config = dict(
    normalize_top_k=True,
    routed_scale=1.0,
    balance_loss=0.0149,
    positions='rope',
    parallel_block=True,
    optimizer='soap_variant',
    beta1=0.95,
    max_grad_norm=2.0,
    warmup_steps=200,
    schedule='wsd',
)
Below are experts of layer 3 (counted from 0) of a mixture-of-experts language model. Rows are named router (the router's row for the expert), up (a neuron's input weights, with its number) and show model dimensions 168-223. Each number is 128 + 32 x the weight over its row's rms, rounded and kept within 0 to 255.
Before each expert's rows: a language model's description of what the expert responds to. This comes from a sample of Wikipedia text that the model never trained on.

# expert 26
It responds to: Leading digit one
router [112  85 105 143 154  85  94  86  87 172 118  91  85 107 174 193 138 153 125  95 178 115 117 142  70 115 121 164 158 164  81 106 117 140 157  67 148  94 196 161 119 136 136 131 168 112 110  62  81 146 148 122 103 146 128 180]
up0 [ 95  60 141 113 167 165  81 146  99  66 137 148  77 119 154 129 163 127 128 105 162  92  49 130 106  85 115 161 114 122 132 166 134 112 149 138  95 141 141 114 129 162 112  82 110 142 118 180 137 127 123 153 136 160 166 155]
up1 [153 163 134  77   1 150 120 157  93 215 163 123 136 193 105 150 146 105 182 134  33 117  97 103 116 132  68 148 108  77 110 152 166  77 112 163 174 109 146 138  73 174  93 103 149 139 121 137 137 129 184 134  95  94 106 173]
up2 [172  53 118  91 122 107 131 177 103 140 153  84  84 131 119 136 139 126 169 114 159 160 139  60 152 117 160 180 143 164 136 141 125 170 182 100 107 152 153 147 142 145 134 139  26 132 116 105  92 122 105 146 106 128  58 164]
up3 [142 118 120 161 122 117 141 117  90 109  88 101 169 206 136 133 108 154 155 157  73 124 103 167 109 120 103  80 126  84 134 143 156 110  82 164 117 169 107 152  65 115 137 213 131 137 131 106  69 137 162 129 121  83  91  49]
up4 [153 126  98  84 158  74 148 141 142  67 118 113  98 132 196 151  90 166 141  85 136 123  80 141  98 119 125 132  50 173 115 207 149  93 156 156 170 129 120  82 113 166  92 134 125  97 159 123 105  74 126  55 138  98 126  82]
up5 [ 73  93  96 156 132 117 124 103 112  68 154 138 129 152 199 110  89 129 127 122 142 126  96 108  99 176 129 142 143 146  70 147 145  93 152 105  93 118 101 112  90 158 186  95  81 181 140 177 131 165 123 102 121 107 109  43]
up6 [ 93 115 187 137  98  69 170  97 133 159 125 123  92  90  92 125  75 173  98 177 134 189 166 126  74  97 104 163 121 143  77 203 123 146 140 118 159  78 193 103  67 160  89 101 110 120  76 111 187 161 142 116 102 175 131 146]
up7 [158  91 103 139 122 106 150  90 112  92  99 139  90 145  59 127 136 111 104  83 107 142 144 177 113 121 177 123 210  72 113 148 105 121  78 139 194 136 129 115 110 128 135 155 157 117 158 118 105 166 189 121  84  87 104 188]
up8 [125  83  85 132  83 140  91  88 190  98 137 131 214  93  95 151 136 147  75 126 112 157 161 197 161  91 146  99 183 129  56 144 172 159 141 162  99 131 121 174 154 110 152 127 159 201 124 101 101 167 161 120  71 131 166  91]
up9 [134  97 160 158 103 127 171 117 124 134  66 143 133 101 108 138 148 141 128 117 100 123 143 107 165 179 117 158 109 158 104 178 119  99  79 115 175 117 164 153 221  65 124 122 111 100  96 176 137 126 154 132 111 157  97 175]
up10 [145 141 144 131 112  70 156 142  98  81 118 138  73  91  78 162  91 104 119 141 115 168 152 161 160 133  62 168 129 119 116 150 156 158 169  90 128  89  62  91  95  74 135  88  98 172  73  85  99 113 170 118  88 152 147  48]
up11 [189 137 199 122  85 123  96 179 161 142 143 132 205 122 155 128  93 125 143 166 112 124  57 151 115 156  99 167 140 163 156  73  88 161 113 106 109 102 153 184  92 142 115 121 101 118 136 145 124 222 170 122 128  68 149  78]
up12 [133 145 145 134 109  97 126 122 140 121 169 170 130 159 136 114 131 140 170 108 175 129 136 130 136 143 128  80 151 112 177 100 118  97 114 106 110 122 125 138 137 123 153 162  91 115 124 169  67 133  80 112 191 202  74  94]
up13 [138 150 141 129 129 146 127 119 124  92 119  99 100 115 110 131 142 130  81 113 116 149  99 163  98 126 131 148 156 160 124 118 154 128 127  87 111  79 145 150 141 182 148 106 165  98  51  82 114  65  93  93 139 129 123 172]
up14 [ 49 115 174 149 129  77  90 160 120 124  35 114 172 166 144 147 124  92 160  58 200 147 187  60 150 175 143 122 160 137 141 128 166 143 144 145 144 132 130 139 104 147 164  98 137 119 157 170 135 154 166 132  94  99 138 134]
up15 [ 93 135 147 165 147 109 124 139 115 151 104  62 135 152 147 159 100  97 133 133 119 133 116 129  67 168 125 151 168 163 136 135 137  89  75 112  87  90 155 148 161 179  36 154 148 104  87 100 148 123 101 103 142 127 118  88]
up16 [137 101 156 165 116 149 106 186 167 189 123 126  58 135 201 100 127 112 205 107 138 156 102 177 154 133 131  83 142 119 105 113 160  85 124  77 140 185 172 111 131 110 183 168 121 102 114 137 109 165 107 104 187 157  90 134]
up17 [156 139 169 146 116 141  76 134 123  76 141 123  98  70 135 114 118 161 195 146 143  74 111 161  88 154 152 181  76 136  93 125  89 129 149 127 127  91 136 110 139 124 111  99  91 114 107 159 131 110 139 114 145 159 131 130]

# expert 19
It responds to: Leading digits 1–4
router [ 91  83 125  96 124 109  93  88  49 154  97 147  64  84 159 128 145 196  48 115 144 117 155 135 136 139 124 152 117 169 106  60 116 116 139 102 162 105 132 149 122 126 117 152 142  54 115  91 139 153 154 139 179 161 119 113]
up0 [163  79 154  98 119  64 108 143 151 116 151  93 127  83 169  99 123 134 116 158 131 129  93 110 145  96 136 166 116 146  95 145 142  75 168 203 117 115 157 118  42 108 107 140 147 162 120 166 109  83 163 129 111 164 157 180]
up1 [104  89 112 145  73 122 162  83 126 177 101 102  94  95 151 104 127 112 140 202  93  99 124 153  98  96 127 112 145 111 141  96 117 127 163 127  70  93 125 163 139 156 134 102 108 132 100 120 158 116 112 184 102 137  90 101]
up2 [120  59 112 133 126  70 203 149 102 124 113 129 190 114 119 141 131 214 181 102  36 145  50 139 129  65  82 104 111 117 105 150  92 171 126 106 124 141 127 164  67 119 117  99 106 134 108 111  60 141 111 167  75 127 146 117]
up3 [195 130 123 156  76 133 152 113 185 141  58 150 136  81  90 115 120 202 142 149 109 118  75 131 103  88 132 121 140  83 142 154 108 108 121 105 110 102  96  83 121 153 158  89 156 114 114  94 143 141 151 147  92  85 125 226]
up4 [169 150 115 140 137 144 101 146 120 138 117  90 118 163 207 122 131 133 160 101  94 162 118 152 142  99 137 111 134  94 204 133  51  81 128 104 100 100  99 132 144 169 136 118 128 182 145 119  99 168 160 100 182 156 150 128]
up5 [195 178 140  98 128 150 142 121  88  94 171 162 149  96 194 130 135 143 150 112  86 174  91 168 123 160 128 129  47 103 109 118  90 101 133 119 145 111 105 169 161  86 161 106 102 136 104 184 162  90 124 122  68 125 154 134]
up6 [169  87 126 104  88 137 160  83 126  94 136  97 134 130 128 179 103 131 165 175 178 138 144 170 113 110 148 127 136 148  79 123 154 112 141 133 166 141 162 154 182 183  97  65 167 129 116  56  91 175  92 108 131 178 107 124]
up7 [127 126 129  88 122 130 139 134 107 128 120 145 159 110  59 112 122 125 100 183 150 129 134 131 122 181 158 163 118 160 141 173 158 126  85 135 168 114 173 160 134 138 164  89  72  91 169 101 117 164 168 113 161 141 130 137]
up8 [183 158 137 161 159 141 145 154  59 124 150  83 153  78 127 122 130 145 110 127 132 181 113 123 105  96 105 122 139 168 149 160 115  95 167 103 195 117 113 131 124 101 119 145 164  63 131 122 111 111 124 146 144 127 151 135]
up9 [103 122 109 118 151 128 108 148 159  86 108 136  93 162 177 163 186 124  71 108 164 172 136 154  98 113 114 162 130  79 101  86 116 128  49 182 124 147 169  94 175 161 149 133 146  85 107  95 188 122 149  89 124  90 145 115]
up10 [139 184 156 117 107 148 125 125  85  84  90 122 135 166 188 128 161 164 141 153 135 132 146 119  82 145  74 162 146 128 110 172  95 185  70 159 175 166 133 125 115 149 108 105 159  93 124 180  94 164 119 106 144 138 118 136]
up11 [137 141 133  97  91 117  79 127 107 110 146 167 182  82  61 129 151  99 106 122 149 148 108 111 130 141 110  95 134  75 171 105 197 105 123  83 178 124 109 105  64 108 134 117 102 125 123 160 104 108 123 205 140  85  96 124]
up12 [112 117 169 114  58 145 108  91 178  68 213 128 186  69 120 126 108 147 180 233  99 107 125 102 152 148 166 108  98 137 140 191 152 182 100 137 104 110  94  86 108 113 202 110 129 165 129 137  86 215  80 130 137 203 106 158]
up13 [161  86 116 159  85 137 145 156  91  29 106 157 146 101  95 115 141  95 127 148 127 166 162 197  58 114 157 123 101 135 145 179 135 130 124 152 150 125 115 148  97 152 135 116 118 146 129 102 175 132  83 151 163 176 134 120]
up14 [143 114 115 168 118 134 137 126 117 138 131  77 137  97 155 144 194 168 102 120 104 120  94 108  76  89 106 123  99 112 130 147 175  97 165 121 109 147  89 148  51 129  96 175 102  89 176 117  80 116  95 144 164 126 135 149]
up15 [128 121 146  97 127 146 131 127 114 174 145 136 135 126 141  51 148 169 124  52  17  90 107 136 142 131 122 134 170  70  91 139 179 108 119 129 136 138 140 188 137 112 133 171 162 167  98  85 124 155 149 106  90 141 197 164]
up16 [148 167 103 119 114 136 136  87  99 129 102 199  80 168 144 106 115 128 123 122 113 129 150  52 126 164 148 125 115 134 105  95  89 134 140 117 102 182 102 148 197 121  74 129 115 144  94  98 131 184 130 140 149 121 106 182]
up17 [100 158 137 159 137 173 148  83  77 143 176 158 111 115  42 105  80  97 129  46 136 106 149 158 125 123 104 158 187 123 214 155 133 124 138  99 153  89 100 119 141 110 148 156  99 159 104  99 120  82  78  89 129 163 123 123]

# expert 22
It responds to: Ordinal suffixes and digits
router [ 97  69  81  79 164 103  88  94  77 148 113 102  94 130 175 129 145 121  84  98 140  92 106 109 102 110 129 147 138 150 119  96 148 154 168  67 132  84 133 135  82 169  87 103 193 104  78 107  96 131 145 139 122 155 167 171]
up0 [181  93 144  84  64 146 105 140  73 179  95 108 118 105 106 187 157 105 130 112 143 134 106 117  82 119 176  87 160 167 143 188 153 114 136 135 169 124 136 135  57 126  93 164 113 103 107 133 109 134  96 156 171 166  69 116]
up1 [122 193 120 155 123 182 174  86  85 130 145 188 135 169 123 144 195 117 109 164  99 142 133 140 144 100  92 117  96  98  71 123  94  92 113 115 156 100 120  86  76 192 111 123 131  94 126 106 137 155 185 164  65  94  95 152]
up2 [157 134  86 183 179 112 108 102 147  83  89 112 139 192  85 155 111 133 141 152 119 134 183 145 180 143 142 131 137 155  96 102  88 105  63 133 119 164  94 154  98 161  72 134 106  93 132  57 158 118 114 112 214  71  44 195]
up3 [195  84 142 133 119  62 128 122 169 125 122 121 154 159 135  75 149 138 106 150 158 139 107 107 109 118 129 149 101 138 132 110  99 123 119 117 137 200  90 166  94 197 111 111  70 132  92 104  93 117 126 113  79 206 131 155]
up4 [161 151 132 124 130 148 114  78 141 132 143 109  83  83 132 200 191 147  96  69 128 139 172 100 132 148 112 126 120 101 137 162 122  79 170 135 100  75  99 110 161  78  82  71 155 118 112 138 123 148 124 132  87 188  98 126]
up5 [130 166 184 155 173 135  86 160 179  95  78  74 136 100 115 131 136 120 121 131 155 158 161 135  97 196 124 145 156  83 108 122  87 137 128 164 154 171 145  84  54 112 147 169 138  94 143 150  74 178 142 105 189  84  64  88]
up6 [100 161 141 148 156 155 161 155 142 135  73 175 101 139 103 107 140 117 103 154 112  94 149  97  85 139 155 166 102 127 177 117 189 102 105 142 141 147  96  95 117 103 111 145 166 166 142 101  68 125 120 184 123 148  96 126]
up7 [170 157 140 155 160 131 151 169 163 133 139 127 155  79 142 127  98  97 182  40  78  78 117 185 159 113 134 118 122 157 148 128  83  95 104 115 140 150 115 162 103 164 114 115 120  93 135 114 125 147 198 158 176 152 107 110]
up8 [174  91 131 175 127  90  93 118  45 136 190 175 217  90 109 126  88 141 139 123 114 104 113 148 156 132 106 162 155 159 135  90 166  96 125 118 144 113 115 121 131 209  95  74 114 178 130  84 148 105 119 170  96 162 141 120]
up9 [175 136 116 174 136 139 144 131 119 100 150 132 203  29 122  92 147 164  87 124 158 115 150 178 144 136 114 161 148  92 145  94 205  63 185 101 128 124 149 131 133 138 145 129 100 135 154 123 110 146 182 137 131 110 172 113]
up10 [155 178 106 186 125 136 164 108  92 128  92 165 166  85  66 148 137  98 134 114 146 116 110 116 123 127 102 101 155 131  82 112 142 180 153 175 171  96 143 171 130 167 127 171  99  94 132  99  89  92  91  71 133  98 127 141]
up11 [134 102 123 143 115 125 134 153  81 135 113 133  90 128 122  97 160  96 137 104 186 109 110  46 153 141 118 104 114 178 151  87 142 137 175  94 153 144 106 168 116 174  76 143 116 107 128 157 201 125 127 142 152 162 186 167]
up12 [160  89 141 133 117 127 113  96 123 128 126 145  92 144 136 115 189 122 116 155 136 151 127 104  52 128 182 158  72  87 115  93 110 106  98 119  97 128 141  92 202 132  97 113 157  64 160 129 118  76 138  84 102 104 197 131]
up13 [153  93 117 107 150 113 128 135  90 147  63 132 126 152 148  85 126 145 125 167 112 183 161 106 129 160 187 153 121 159 110 141  72 127  96 137 129 130 125 114 140  90 126 146 173 124 135 143 140 169  80 117  96 169 110 147]
up14 [ 66 118 142 171 165 146 146 114 118 131 120 128  63 154 110 153 163 132 137 111 143 155  77 125  61 121 102 116 109 149 120 109 133 191 107 131 163 136 107 155  85 176 159  86 112 106 107 152 106 114  70 106 147  92 151 111]
up15 [ 95  69 157 151 143 126 173  94 107 100 103 143 160 124  80 116 138 145 122 108 109 191 149 131 138 115  92 141 118 147 181 148 101 116  81 101 205 167 130 149 168 121 153 183  99  56 114  53 178 135 130  70 155  98 156 167]
up16 [170 195 195  52 157  69 142 110 124 116  68  70 147 149 140 156 156  70 125 112 125 145 199 161  75 111 147 112  75 145 115 105 119  44 180 188 115 110 108 142  67 188  63 160 154 167 147 121  82 124  79 117 125 115 120  80]
up17 [128 102 134 113 147  71  85 174  59 159 117 105 129 143 144 178 110  94 119  70  62 127 103 118 131 167 181 118 156 111  88 139 194 154  83  95  88 110  98 138 163 101 126 139 120  78 146 157 159 112 144 107 148 100 157 107]